Weights of a small mixture-of-experts language model, trained from scratch on English Wikipedia.
Size: 10 layers, width 96, 7.71M parameters.
Experts: 64 experts in each of 5 layers, 4 picks a token, a softmax router.
Training: a variant of Adam for the experts, 5750 steps.
Below are experts of layer 7 (counted from 0) of a mixture-of-experts language model. Rows are named router (the router's row for the expert), down (a neuron's output weights, with its number) and show model dimensions 0-95. Each number is 128 + 24 x the weight over its row's rms, rounded and kept within 0 to 255. Numbers have three digits each.
After each expert's rows: "comes before" lists some tokens at least twice as common just after its tokens as in all text. This comes from a sample of Wikipedia text that the model never trained on. Tokens count by the router's weight.

# expert 47
router:123104114126183132140143124082123154128195157141125106159116135130136088107129115166134126151150132111125139134138140119144131114137153121107134134117118090129092137136118101136123175146101141117073135156127111156110172146151125135145132135087132164138055128047114115115096141136139145102
down0:119136129097148083110151115124101164138129153117095188156108132129098138134153093183099116126134145113100110135125136084122146071137154108141154153126123119117141131128122148100118094168166123149121133124130174111094187134140109133109156118157141137083124123145135122088155154126083110098
down1:122099166128131153163126168118149108102119086178120108157127147156122116086115101131149101160136097104158149091107128110109146103121077119165138120135141104122119119118099168127110135132113140116122090120140151124138126116137129127063170146145112177140148128099150177146116167133082136156
down2:120145122130163173131108132126123127111147077108131107150121107135122160099126112127154110156154112093124143096112153133108081125142155128148082137125115134155098106154097159110121131128121100158134133137147151126100179111122159157090162174169157143123110114118137146171088133117089136062
down3:173141116131125114165110146157118113160074164103143157104149177162107110142080085129126138120101088178117111149115144146107129156120143128158142103126144082140117145129131108134144121126109149122130129158151094108125135172147120107133160066130102115156091141105119128075143152121116119128
down4:118121108137166148129125101071160171115126119085118131126085113187168135128142145119199156126167115110156100103121136105142112059109145140103129148144145093109102158143103087140109120120124163116114117121102123159107161138121130163131132146113126131155112147142122134105111144163137150127
down5:177142120130098085131131131151100144156069190122115136068127130125131180183176121140081140097134117111124146144121114097105175146123147115115115124151117109127131089160118123126085116094150115127138119079105135129138102158127164104148150129117138132138135163129118131118136100130130103139
down6:168122132129126120099138123105111133135140170092154109136099148111124116137162135110104109109082103094128105100155136147129101133116173126124139128173110133116183186141124126138072121128098131133135113164099110152150136058174141122148140091100147137154162101163114143163122120119118121127
comes before: ", ", ". ", ".", "\n", ") ", "=="

# expert 27
router:177141143111130120128142119126141137123134157126127161134134143156124114150129117142121103119163149150091139094092141106118138121137141097096065127094113143139140121124117121103134135163162110052135106103147103109082158105146113136107129108180192151146109137137146144097095162145122118079
down0:114135149127099126157160103137131141146148105126108109142151113126146113145106127065112118143095157134107144073135106136106132165117148119160139120177144141128132096163155090120148101113157148134114131153151145137054156125102125109144098196171098117149129102134143107135103133147089124130
down1:116095149156120116135130111146173161124139072081137110122117120129143142143088092119145145109154098133152119137124130147125136126138144110092101136116130114161144086110173106097097154127135161099130140170163140108091130119143155128146044129160117164147126102126115136166146085130147147143
down2:131194126107082135143111152158129113147144094174131095153229134095116115089130105100095137143092151158145149118131156121120132119148136098143130131127127143130091143139127101130112107121166133119159144101137126117120147148121101100125089131139119138164154093102131113143140146116094098133
down3:120138160096141166163137127105124117101130155182112143089161074140143124091133128128108115132111140132119140097125129102142142074158099111104125145113146080105121095077143132147129140122138139153157132102143157107145132163122108133098157160084169155126145152081119127137144183122133099120
down4:122122160170124097118083116135116115156106082141131105173103123151113148121092139138145111149115119132110157114144119142100136120152169088110145114120183132127124125101153082122127150135130104131142130133129131163184075147087118141112071153100100143120160137157107115175148154140127150106
down5:063146137154147162096141123144090143103097119120113132149115153151158136122099160128116144138135146127103139091158134156094098162090117093134081149123187148110142148132080127108167129152081133102140144149108139108165136156127119128133137129147113154131126163086147139131114129111124083091
down6:137131139104115120104146143188123143125134124141151074093142131123133125136130091112087168127138110152114099096127108097115113134136121154150114161120132124174121138164180097119072141111138159183100097135131103129100177119123099155150112137167103152106129110115145113120102140146146116178
comes before: "| ", "|---|---|---|---", "|---|---|---|---|---|", "er", "|---|---|---|---|---|---|", "|---|---|---|"

# expert 23
router:144153130136113117130128141131121105107141151127096120101140101109153122169108111136147133092118108178109090148137119109113109113129088103103124190152106162139125142130148118124086115119098112118150177098178177124106139111132177103146166146142153122086109146115130119187099150154122146152
down0:121187147171082141172135147139137083164128125161114094139141148074104138124136086073129109161078155155132106121137129143113120117102127166107145154164125165110123161114115107129121133157112117143091107139135110141149119114138110091125125118143138109149147112143123140149088128104123171092
down1:106140109122122145154179134128113165131134090122124136107128150113143089095153135120086173124134145105144160123125119135111125119146123173152135090127127149102140165156107139153128085148138102171095139150116130111142098096124120102164132081102171123140119139162094117184144140111099107070
down2:153124109161125137171139108157123166141138097143145138140133147132118120113103133138155140163095132114116159124109102126163099136128175119121119069141098124108134129120149105168123118169125086166101080129069080114145147101113151142081091108136155118113117145136158155146118133132186126131
down3:114101137140144124104152111108102122162153133088136114151138105097118171115094083120107151110123120134195120146163106123106140102098156083117119134139124150103117164130115145119147115115133121104118120157130172157150177112142102159152120132129114134102167132150089097107203129099143144138
down4:129170133115168118156124125114111153123159097155087151095084129163137111134113125151105119118126184131101154065105153163130152165119131139106122152126132130121121127100068106152144147113079115133159113147179139084105109145100114109128165140132109084151135131124123130146101128154154139126
down5:143155104129135138109156131148139143146119133132136108183151112142126131108085109174099148149115144132102121114114124156110162127145117135105136084137135102089119085119086171114127150110103125157132106147176130138094147122108139086162180122174156173164133136089126108132090105138107093124
down6:099109110152129165145100150135119105137140143151108117136116097125140136122099077155074147145131155091109118101101125132119127144118167149129069156158150082151120122086085095148105156117114139118146180138145156124163135108115144125124163160135158144087097125152124123127161162138089136122
comes before: "a ", "the ", "not ", "to ", "an ", "in "

# expert 56
router:093121070114134157143157129105146095094147137114102159121159098164143119130122122150097133107103112125111116175122140150148134115109151175161114097149166108090101145119173144147112110131104133106118174114079124131167130149172145163077125121130121129112093126135116140107139156115162152114
down0:100123146135128130129102116119080135141195132135156099132125149146091146148089163150145142134105128143162106118121127098098079140139042126114117123133179094143186128098158132137096098168138106088152124109123162139134129116131134126127132143139106110132142117091110127138120159140157135149
down1:148129111102133082127110115151100124117126133116135098143133104091125168116155151129138127115184150125163132154117122089152112103088164177142118132136101140145096086108110104165118087124124132127148097089162129144144168116138143161117107121114125174191145134102130108110133117175094108147
down2:126131130137113146136117138143129139120101086111124123107142122123130174174110148099133151113125167138132137122070142100150071131119138158064133121112129101163098137086163094139145149143116134134069112155166096109120086140139114126139097142125111139130152103130115177108119185133146144159
down3:091137148149119125141151118146119116088095139091125156146125097143141126111046123125141134138148129108116127171132139079152122101156147140131123162126152148109102109094116106142116152142129156102184099115115107116133141150102132129122089127084129115147181122109143137093095129117136146199
down4:114151098133126116098108144088101120153110117116122174149096085122158151160130148150108159122161087121121168129119102091161160084098081152152093140145149152134116145122141107118109106125126109148140134091089097162130159166149113123114149114135128103169118129168145162098134156131130152104
down5:131152146089089143113125129150130115146168118117090169094132131099117163107097159158184116127121134127084154124124142058155113175144118162142118117110103138126092118153184138103114146148114157113157114114123142146168134143104094116133136121141126093120161110164106121123100126102131114102
down6:143115140168145145117107083149117168168109140150133098130134162105064099106133147108180083121124124132150133083114138126110086197130141074130171133107147142179135131125145133109133150136161167133132129127130108113101122131088160091156130124150121128118127114108103130133147120135106144134
comes before: "of ", "in ", "and ", "for ", "to ", "was "

# expert 60
router:122130119053115144131110104126187145135140096134110132105124098138112135131124166094138118119146133150146118060116146144157131138148116099145145133077149123141106151178117141125095109153095154158123130123166158109110136144168160147138124154082149130097170137116145114103119102112130172126
down0:099120150124149131143149158145119113115103117123155114152094109146138124139148162111105120120133137113158108155144123080154162140122066101159141146114139125135096124121124095120157111150146069141161115104136168184076160122111083127134115184076136161102145108109143134126142124126149111147
down1:157135142113102121151158142152136149147142127137143102137062113160130137143136124150096101109139127106150109146093091130078144140125103157162167118114134106111131129098100087136128180162171150101116100167117117128090125070120145150095099135124182139101118119125116162157128158120118131119
down2:095173128113121178117107120147094118178127159162131158198116114122122142128152089102150133113154138107078124117161137151161115147089173096098148139134110097137099106150121126135157175120121134080103131112125117092120154100144121136094093103151116140129132106135139110122120135133160127143
down3:179103146140142122094154149095135145121114143120100115128111122130090101135135115166158117119123147155127147134100166087126141118165138163124115108129149130138125113167093123185119178091128152129093083123109071130104100120131118143115124112112093168174118163140162120146088122099114130104
down4:131126104140122115118155100149127124125131110121113127175116136126090166159154107160134156134140089134129131150123144114131175104182157174081108118092135113141157100120124123166161123082141157130127082139098112117133088118143113122146110128155133082141111100121138134173143139130085065144
down5:073096132128150117170160142113104124156133129147120065128114088153133122131148125133101169143150087146119079131111100112153136089110129167121118094165189132134144159127093119091120127141111114102139116132141122168092150137142109123122112164134130154168133138142085153133127098117144102156
down6:141164103158118114143113106175099093131112103192174119134119103143109116124119153095122123118121134156147160167095121140129090124124167114146104114149111155139078146128106170158140161142121102130150142132106112108111145162138140126087124102099129128112198091129108126149126107135147087141
comes before: "the ", ", ", "201", "200", "th ", "202"

# expert 25
router:133131167117115128167162155092111120142118103075094118108090115136135098108112140118142121154124147100103114130169127154129121167136087128159124167145173138157154131106149133094144168167105166115128137079131145108069104095154148156116098134105117125133145122118095099105140125142107160139
down0:129134121128113099103147158104103182124159137124116082099146133144133125109129116118115128131121135143114139108056154127141127156125127155148109153079105178120130110155118136124133135122123110106109149118163076117116162092087148147130100179158164131144103152145160095164129140165155119085
down1:148133093132090158133155144118141148146132134092151124119137107150150096119101152136121155136100132155098184081117142118140106118116149106112093147154125127119118124130183110138104116128112107120109136115127159116130104116141108159157138160104094130080086097197119165198137113138141142123
down2:131105108161108170095122175166135096089107100142119129137127152139127147140156124156140133147075141160104136133102136128124068158180109105160080128157102144133100130128141108149119154112106145117103156111132127103103161124139153088168097128114127080152143114115091169137137126136150120122
down3:155137125116102130095090093117126140138179158152108178100147081129132145152071145131161147141166141120088153125132161087119120101139159128115115115147143139107123097123190139108097110156093144126160134126108107128128133151121098127136148121139128147077148150132135146099149096089127098155
down4:150121180110120150132104137109135092142115125079102126122142105147147104112134130102112120155121134111115114128120154182122114193118063132100153158125117163115114159136132120109146155149102139162102135128106147096105147089135156126123158167093094164145130124117127075163106125167145112112
down5:118124140140127166111106070172148123115122133152112132092143139108118174122152147107126135152136106119132147113144126173133103124091154163136090071083141116155149104090111136175111110157152091126149130119106144076123123154118127122122161085093135163151146155145155093149119140143117105146
down6:111129132151150124108142134138152143127138126146131115097159126154120138109146091124155117131085143141090140180106135101151120117101134094132133103125103165104125129148137094127149127126097135123120184116151130173176108167068114116102106155144136156090143116133120100211119141115082117122
comes before: "the ", "a ", "\"", "August ", "May ", "July "

# expert 49
router:140135154112142106127206079150168114127108127105131120102159122118096126153120164131156153144112156135131110111200155113178141122138115151163118134100130100150085112134100086101097116133122126140108147166106157136150141124107111104150148086142156100096149149128128128118135106118108144106
down0:163131157129114128084100089126152110110094128133151132147174112150125106131148145114143101179091133107179109124102111145140137153151092080127094116110100130157119134147127138097165127146078102130105148128138197141147141127133121116142121138134136096132156160114104180107140105127170132103
down1:149145102133120140133097116156148097134169087090141128114145135112138136146130109107099116088123140146107148122119166121145159148159128096106104114131114120138089123156147182132100152127071096121205150108107141156138144150129125121141114142131099118176166148136135117087171093100110149128
down2:183106104112136118132129072151135097101139116151170112119162126147132103132124140153078155101185138153113131111148150116156121135129130096140156128130103126086132134135116120102118101119175151064150114148117179134108136119143162104140159114140141115089099164108113113097174138124125117129
down3:147147141135124134100123143081123154105133153149144142139124156135074107144140125117130114137159157109120153142122123140098094115107133110137122139109155107143152072125161130139125141119074146132131073101142117102131174114154073134118143180139084146095119124079125097142185156140133136162
down4:161144114135119087133120130158103117132129124154115144143122118142121106150148173159070097124088106150154115094111123169104143111151136122159157156145149109116135113146116115104083120135133115136098110140122150118110123132167097063146171109099107108152126104159151115194119166124147116162
down5:146142138069129112123139119117166110120127116114117124120121187120137128153192113138150080130137100126131127106178153127164140146112137133156123097084119139121103122159129109096149108084165155124132092132117160145131136136116132136111105115147127123176151179176115137148102128103124094072
down6:111121115123109094095137166130144149137152125121170137137107117178123078105138163139130126119107164112126111138129131095142141122118165092153189157105090133122134140076157157138123120116182131158154116129144129165125122141121149122160144065101102132110106105112112142134165105128142135073
comes before: "s ", " ", "st", "Candidate ", "ri", "non"

# expert 43
router:105107114134130106139102115117120116116133168134138089143155148131149113127103126128146127123151131132085142107141135138119125141136134073123196134093142088161114152119088082147070162160144094115101114138118122163093132140119120108123164146145105161150065097142104119156115141135171158131
down0:134091134114107103109125090105117080130131133126161144124130111135158133200141129138117136107101113096132119132122155117135139145121148130057113122120133100097084143107141111142152172119189145154120158114100145131098122147119128095104169128154128098175111101142163118178147130126143137161
down1:161144124152166085150121150123136109109078085098159154142094107168140082105135119133134117134074110107144119129121142140135154128078112131128139109126080147133137140151147142153121133122142131141081150086131127149103140137139155111131188131109131144162156098109117066146123156159134158130
down2:109137136101099127158140139093155090117095078177107144124132162152138123123128112158157142129128154141133090118140125151172117132100134108147114122127114113142096121114175058118118108080091142119107103149144114118152123131108182176106122135146154118177113119129177154127146140128124104141
down3:137109133082157109155139154154169154085071131123121097112118171161130101110165150137128140114153118149157135105116120118131108145133118123179147107122109105149077124108146133069142084112093140154127177154141168116140142153101172138127113137171131124094128112126114121140110098125131115110
down4:093126138172128130137128099112118120122077135170117123128097146115120151140156119117135101148149135143120180113175115127162145119129127205068125079122120140080109103149124130116122129195140114154111138121139123132123143108127091126120153105172136115161143145126093129085150093128116126125
down5:101119123135136123138140126146092127097153150167117115168144119129095148110103128144100098097162111163098103109121097099137089113138111112088109148169135084130126127127171165105092152104123148123180113141163112146168154154162136150109137107154147149119148117097171156135111116119129073126
down6:147149123073131102109090097116078130100137140102127095139141087109147127150175143149123139098167159128110131122149139167109134157137118107078124121136134112170125156101115177068114179125146129142125127155100111123127159117141134137121114114119173077152132131089160108145130153118137140124
comes before: ", ", "a", "a ", "i ", "y ", "n "

# expert 30
router:124102112103134137143124126150119144098138127118162122113132084141100154138130104128127101146174096150134159123143127153146101143130117135133124113138136117174085166116119132180105132101104097098135155100085159109148123102119159161100115090109124145157168154066113142160119131191117154157
down0:085124112160149124165133139103112084112141117143106135109133128139126143151131087181120138134117172090108102138129139130119155107118125133132200128093124143113120127086080121156141145132095139098145129124187154148135108135128124110163121096172175163104106124120167089095127108142127117143
down1:159157091156095138132142132140123098128132106136102136131127154143109119106195155130169095131105109155121137163160136133134110108092179117103112133131099149103128092121103142080115124132164147115137104128157158101094166097129131100179139137141128138150153104188102108126114127118163148107
down2:132125111105113132098170139117107156097115122136104144126146174129113137106112120115130153101097131130119155129126119123112128139132132118125160118121105156063102107176153126149113156113167170172124119056149114120136105130134133103143156144177135163104113103094184145123158161120152138084
down3:161127122128145155143118136122165137148111127090107107114101127177116136181159098123120164097107161136126140120144110159111148167112080111102095099109100129122119174136129167193110139101135139106184123130096105093162122102107146136167135096143149120128104113137143133120113129094102125108
down4:119140092182120109110174130101136121118117122124108130179143138095107128129151145147147165117070163067137122171120132153134157112109171113095134142156156138141162119139137150091128101117139157125125122103153126113106128137105102123125117132158121140077093102134132106145172144100162091102
down5:125101167082153115113089099145106136129116148110116135097123103165168144163091160076116123114179080151142144083110124118109142154132110133129118132130100106156126164124153081142119155147096090151126093146117110161131160136152123138105136134094136125126144155102159141147103109151108137169
down6:136109127125182109126136054123147187095094177104100141149124101150159134166065114083131133138166125120107143144104111138116123159150122105129104093159150107160121130131151147141136137104106134133148112165090127136132126149119156096136097142114124128108131131116173111092115129145100120127
comes before: "and ", "which ", "but ", "the ", "including ", "with "

# expert 2
router:162128132113130148137087128151083135153100141133165146136119129169152129086114114105091095119128086096102123136147152136130154076110158142144112126129132097089125105103092176149176140124118151094129133120133141148133136112119155107170139098136159135194155110140107112112113153160149155101
down0:040110103131130109118103122114124110113167159113160113141130160129134141122127163134159161162104117151087095143121154104122135090133116135140164083166139157125127130095124141113075119146152106113152117138164124167159119153131104136117122159152122108119126079148100145104113139118137161089
down1:137131138142125096151149140131106124124133108145171148130119142111172158111141124159114119122174104150129162078115117120126149139107167127164132125095134116076101086183083126079133161136172143126134135104099180121088179090121134101141138144147138128123142096113122102099103124128108143122
down2:121101104097111100128125133090131177129113138137123101097143115111144094154128132124146180122101114124143154132097119103113129100148119162105155107142115143160169140140135089120107132114119136134136145183123142113144089161143183111143094123076148136159117145105165151144107061168122111145
down3:154122110126117137126121125110166127121110105116116104102120147149138088150094149166116132128107120105165122131173128072107145125133103139126126110144163138109172143110117129124177126116079149147085109167110176177128120177147104146176103124113107134086116171106093128153125154137107146122
down4:142121154145135104131120158106105164145134139118069071111142126121111101119089137123113138115112091157140125152122128157082100128166174102127130109122136133158173137106095136182139140102142148160126138131111099104152116138103156115131133152164108129116151100106151132131135106099065132182
down5:093148115116166103131116129135141115137096142141121097107130119161151170123102073143131174105152121112094126119129171108088147117131168138166154114133106114121154144092146115086130117087162135139128150133128124142146161118141178130114116177132175140147128094089136113081106133093089123143
down6:141139087121154128124133169133114107144100138112122129100137161127124147145120134116135135124162136095164144143147117112061109140127109116126100129126112168132142106146134095137106087149122125062172137105051131098112133089128154147124170143110138122121162122135091116100141164172157130159
comes before: "ical ", "ic ", "ic", "y", "ics ", "y "

# expert 19
router:127147104155114143154152099110151139104113123152160159137187127162098081142118126108125122146100117136091098183140141147149106128144173178147138099182154113152118102112139121164118109132112137150145151110111150150091157154107187125135134140084132143132081109105129112137141146113128132113
down0:112135109125096109154078129102118178146136089163129093139125166136155115142107106111116081154127152152133125093153137156074174151157099115092151127117139112147170164155122132148126151123111127092103106095104129127160155134095131128127149118146110146115053141146150130153132133130139142119
down1:093142145150106142174126136097113141143109095167176096113124148089143111083072116105151140131113136110092092130156155175123136093116144150127094106129146151163129138142125115136165157132109136149117109133139139118126099108103148108104156144102164148137095134109109111159111184130147163096
down2:117139146109123109124111126151167150077162130120146115128175157112096138175160155125119124114072179098155129082117142115100152143138125108156098115133095094188160144106119108158115122130083154133119132127137107098110129117102146149129120132141142122096131117189117108152121090145141104136
down3:119120138136137169166117087120126171154142119077116123189164099103147117083173108159113113154156089104095085151103130144125127110137122113128153142136154136085141111149146136129144149112155118101089178144134159143077147132112126114130116133138132131129107157152146107107156161111121098142
down4:130141142144098121064091142147091173136106150133186173128141143124097087124123082104143099126123107187098130131144119125121098116142103128104135140130123123114161120100113161107139150133164110128135124110142099123135112169096125141119188146120148136114121092186143138136126151152114155105
down5:101125118128140158114154140082128116117153128141120097135144119174118146130205112161126173134173107139137161134100133079122132082143150112143119108092126116093106097136123146116090135112161133121114127138119156133118170106091114122193129147160122111123135142146133108106166121112127074111
down6:104169140143118145115126095107141153095162104135120115117133132163143112125110150130105134130050161119110124151115138141135086162101150138122147129136088117178133147092121139143113103155121141110170110176065174101138125119124095120161092135116154103108095130168116150112132131131165122145
comes before: "(", "and ", "was ", "=", "B", "K"

# expert 55
router:157119107146151117160158125149120108079124126104108149123109118119133130157127165127104173150123115136109076129144127159154124135160131107099081163092134164135116121088122135115143067152136123134113097164119106146140106104147143081130109128099158131136114158191175114135095114160133105117
down0:168140094125118112150110146098137138151128144121145072106112154110128116126155162131146093142156096100120167114114122193171167098123108104087113088173115164158134142131116110129131126175111140079162111150091140111112112131129105125124122135097127142125125113110130104150110148135188132119
down1:129112193164112137095158064164146136111099105127117122161070136126148146130122099084156086127113136155104158140166093144123136130099130119144088135104128128121148104159135139133129143071157136126127139120116127127159080111146109128133119111145117147147118106140166102114181140133141152148
down2:098141099080132157117161172146105139147160121159140105134185123134120115089128139162109149107159139175131144169130097083122152100131133132131194101132132135133172118157109102095109120106115119110120112130138117126119146145135082135119158109155106128154168104118120094107106114115093144096
down3:169144111105117111138131109113127125073125144156135107097150115125172156119117117146102143138127126103144112089162142162130176108147130129107118101111097131111133117164119125132077115166167119100094144216127143143114121140111138086162123131097134137134142128122109148131181135096111117085
down4:137101175113122130099119166092178117158139111077101163141115159118159103095110136122158115086136139141120082158132128105112059152125099125123158129163101144112115138140135170093144151126142132142141134111123104154155140128097110130158120101136116127107122151178146124130090135181131127115
down5:163134152123101144123111166115119096106132158133156120125152156127105101116082123082111177138123081152095117102114157121204126082097103130127156101118135128111139138134170155141142099131147152129146177099156125113139161153119177106131108133146124113131073102124110142112131134133136143132
down6:126097165105106102139141123151127152102081125129124097100157120106133159109121113139129169139118120096108141118115101139161138114149121141114099150098131134148136117127156149092066123141168119103128106129159134110167123138144164126059149135183115155147128142126138175126171121095155141077
comes before: "| ", "|", "(", "York ", "/ ", "February "

# expert 36
router:140092122139151156108119151099109100133099141105157136158165120166121156134151096094152163130098108119131160111134133083096123160114149126121140128137082127127102127117129118121133150098120121143138147137183117115130144121146114074144121113137159176116129055142074127124104188107130141136
down0:170163187114101133184140127117122141093112108143125112132142108141089079072147069127128153155095100156162135125120131124125157091159146124111133168139088132162120155165143126127113140111139119124131152121128113126093141132127107152089121086128127108123126104114152137158114166152132132090
down1:149145160129140113172158140154115128096130098137094117125108142167127145095158084089137132167128104077168121136114137134136167116123110133136144116145128116095122168177135137112144172099076132141115145130156128112125110128073115139133135125166145142194118148096136100106093132147132106106
down2:156103060119113150106150115090144124153160138153137123118161074100119155146106167109124159159088122174116125162136170107130138111116136131097101088128166165149137155137119111130082122122122128133114146145167134149139101130151107139121055142111156109119129142126126106135130105120098108145
down3:153147115113112120118086104157102129080134074135116173131145145135138102133117123139137113125126081129098201124161150118121121125123101143122117104136126137106108098121119116167184137126123096175156144125116112112183144140107116098148093151116177126151173147092131138147103131142111157122
down4:100111142143176132124118140146130107047145104159139134146103123124142162153111126116116141110171097097136161113128117144112077106115124077173133100152143127148115135150127129142171128135122141135114135160149122126074159074149146140138105127166127120134123109130080122123171130145086145102
down5:123145126144103145141127150133123116112115132121151130131086170124126123118107129120161052152159107111155093112132150123119145172161128131129137100123112118162169150135113093115113135124177147077110110117099089130147091077168159157108167132125121138123132131108115139149166130066143106151
down6:140123109112123131143107146123144115105155115160108142113139122168085099131141108130135075146143131106127102124131165161149125082144130155137151177135150079090091120101163112179165107168092143117142133108151129121136150140140118100103165142184127162111135137100096141112141116137104093161
comes before: "ia ", "ia", "ian ", "ic ", "y ", "y"

# expert 59
router:120124124102150125128114130106157157141099134097124125139116125142143076119157148115107123124122128084157139149128156127100176093114112183141130145173125186127087166140113120088095108096093102154111172114127190101103136102127142134120119126079154129114145125118130103138139160093148144121
down0:155141152154140132116132097135126135174120104154166136147096109141118111105156074091176134133146129134134154141148137153111082160117160096138129170142144121137118107131084150116188140110172134141127103132126089121077101094105138087158120132137118126113150082121136117087137111157127101134
down1:134130135140121079166168160063139124101144107113100128163129109129113155102113133144142148067122119175119105116158119133127142123146109137143153142138174159139153106136121134139103124119095131108105148132097106141112105105159074131147125101169089130107144107157145153152117078119109161156
down2:144124180135122105113040119123080150113147158173150164109120142159147153114106105101147139161126106162095130104070087116125103113146113124083128147135139136164148119111168144141103169135149124121138117137125095102145118137127112146107112140110112144135141123148111135109156114121130176148
down3:172110156121158106083152130159119128126109110067075147171070084113140122107166122120108122117112136135127145144136143106134143140087097154160144160111123142135146122134109116123152107131136119106177104110118099095153160115114153106118124151143129137149198154120147147105145141105134115153
down4:118118121152181130120174145131180137155092129155132127096132154133143076132136129118123149141120163099125127138145102115105168163119075127154109114142123101133130107108113119138129094087154116090131159117138154131122125124147112122152181118101088114116065176085092142143115148147128109127
down5:094092113165133120103145137129107145132110143122128103125163187081135120102129139143111146154071122150137167118140071123129150143169106140153153114077121088112149137099142117159103115114100121105139121137144143121105180171120118149109153147146127132132113140118097166182145127116123109163
down6:115085138140155114143159125094154114097115121115111142149133098142149105142104129187117167109184127143131098186151118160129121131120159131113153083069159107111113165116143093118119107128164116122109112117120134128087091151101175128124143121103133120094093158114158131112106143143129143142
comes before: ".", "to ", "°", "–", "% ", ") "

# expert 26
router:123108154107145128139094144074136156150149124093142125110098127121158120146117166107150104121181135084139140127151107071130123091153114119075119146125164138108104145145157102123132096108127113100154108146163177120120125145131139159159140142111134166114127127129131161146091151143111127195
down0:109116119103092122123164118160110127143147141084136073082148137132132102149114155155090122106131122190123127110119126153151112137133151146160157097118143105113083101124084139113097185115143156132124145106181142131129099162125146118134124094165142139118153111141110121160103141121175152151
down1:135157119124114130161089150124144146139165140156183055110161123126122078101116093131152087140154106147168107119154110098122137116133116155151127142114133122152139153154065151069120127132127148142129116084137142137087159126140123143140127135075115144125117125089126157116117121115123128158
down2:128089116108102157163169122116108111116109145150101138140128121132126075105120095121158105135105168110138156134126112174103118155126156163088104159141101125080119133159156150142110087151164133112116132120111149102155134119090124143138125156123164124192094144098141121169136097112149156111
down3:089132148165114118153158120124139104143138141168110162117127170116116124111120151149143210102131124107133129123125115150134130118136115139115151103117117110097122120139134091115072097185154137130142160173156152147103077164124135138078118106125138114080088130134099106142135156120134147112
down4:120149104148156155148119132129134103119124121167169113073154142128157143142081157122148118147111125121126135073100128060110169113132103098157137111123163130131129146118141138105123142119135133167119078117110125143097157053129106121133139115101146183122097101125130150108156112148137152125
down5:195147121121135137123158132146110126085104156129089123179125127116115106127113091136086124158089106147125115173123115144109124163138146134089122117133127118083106111123084132167132146083156118136153150113159105099174096112123153120110169110163109132149162119100168122103138120152119110137
down6:134101139135127148166119110139155134117106063101152151132126108108128174135171178115126144114139142153118141115088158102123111139120137163145143140111146124109173141134163109167119093143044124133139122160137127114117119131106101143096099134143064118120122147117106139125140121111185117119
comes before: "–", ", ", ")", "), ", ") ", ". "

# expert 32
router:136113080123132108119116141122109138117135114116152128137138102173080090156124138142147136134103137130117166085112158089118149129151079139134156185129138172128129135086131157091149163108106120080132127081178141117111125112122143105127143121149116174119094105147128139156087150116133163102
down0:127155121134124135135160202110114151152091166143112121102115152065129140089172107141100137118137159127076144138132149129146146125123129141150133056099121136083086136148093098147080132114185132105134114149150133108131117129147121138136120128143132119112142130142143108130131132104158086119
down1:117134152134117147116112115137144144119174115056134162165108149143124105097120112136162075100099139087161123113169150114169141183154118142126126127102187080125154117125091125135128139168134161096123174132131108130138123090106102107122084137121131122142121108134146126110142127109119146112
down2:108123135178165143128123129139120128150134145112146086155089149103097130109116166095126104103120126136123152156111141156113103142132136164100181104084125103120181116137123155171121115157112124115127135143175101154115116164135112104118110106072134146189133106130108143097095160112115106140
down3:132102129113118145164148087128133144145132100125116149140122130137143143130135108087138126082128109133183154124164100119096160144124112178149155102127072164150097138100164113139141199118102134138083121075122119110156121110135159151088148095128154128163112111108113142155122115109121108139
down4:144122121155100140136100128108145146134151115120161126124146108179120104125131134133118164154161116110160106131158112126067106132156093081136127148121177075154111130134134136056132177071123140141136111103149131099111159122136166133114147155132122134129131112118117144127091142166093154105
down5:107120129125143087107108145105118158152125143113121142144115137115142142134124147138150100086133082117130122087099118142149172116162140137149157108152110118120098125089142095072138114151148084159149139158105126146098119147170140152109107151129124135079130096183171169144090117134148089125
down6:139142111135099143120179138141177133112113115120134140149167127103155105121169118121130131164122154132114107141164137131155103138108114145137100089081177107097090134151144126114110126142200137133077156115097137135111127125154115153148108165133142078097123106163087111096141118124120117100
comes before: "a ", "the ", "well ", "\"", "an ", "part "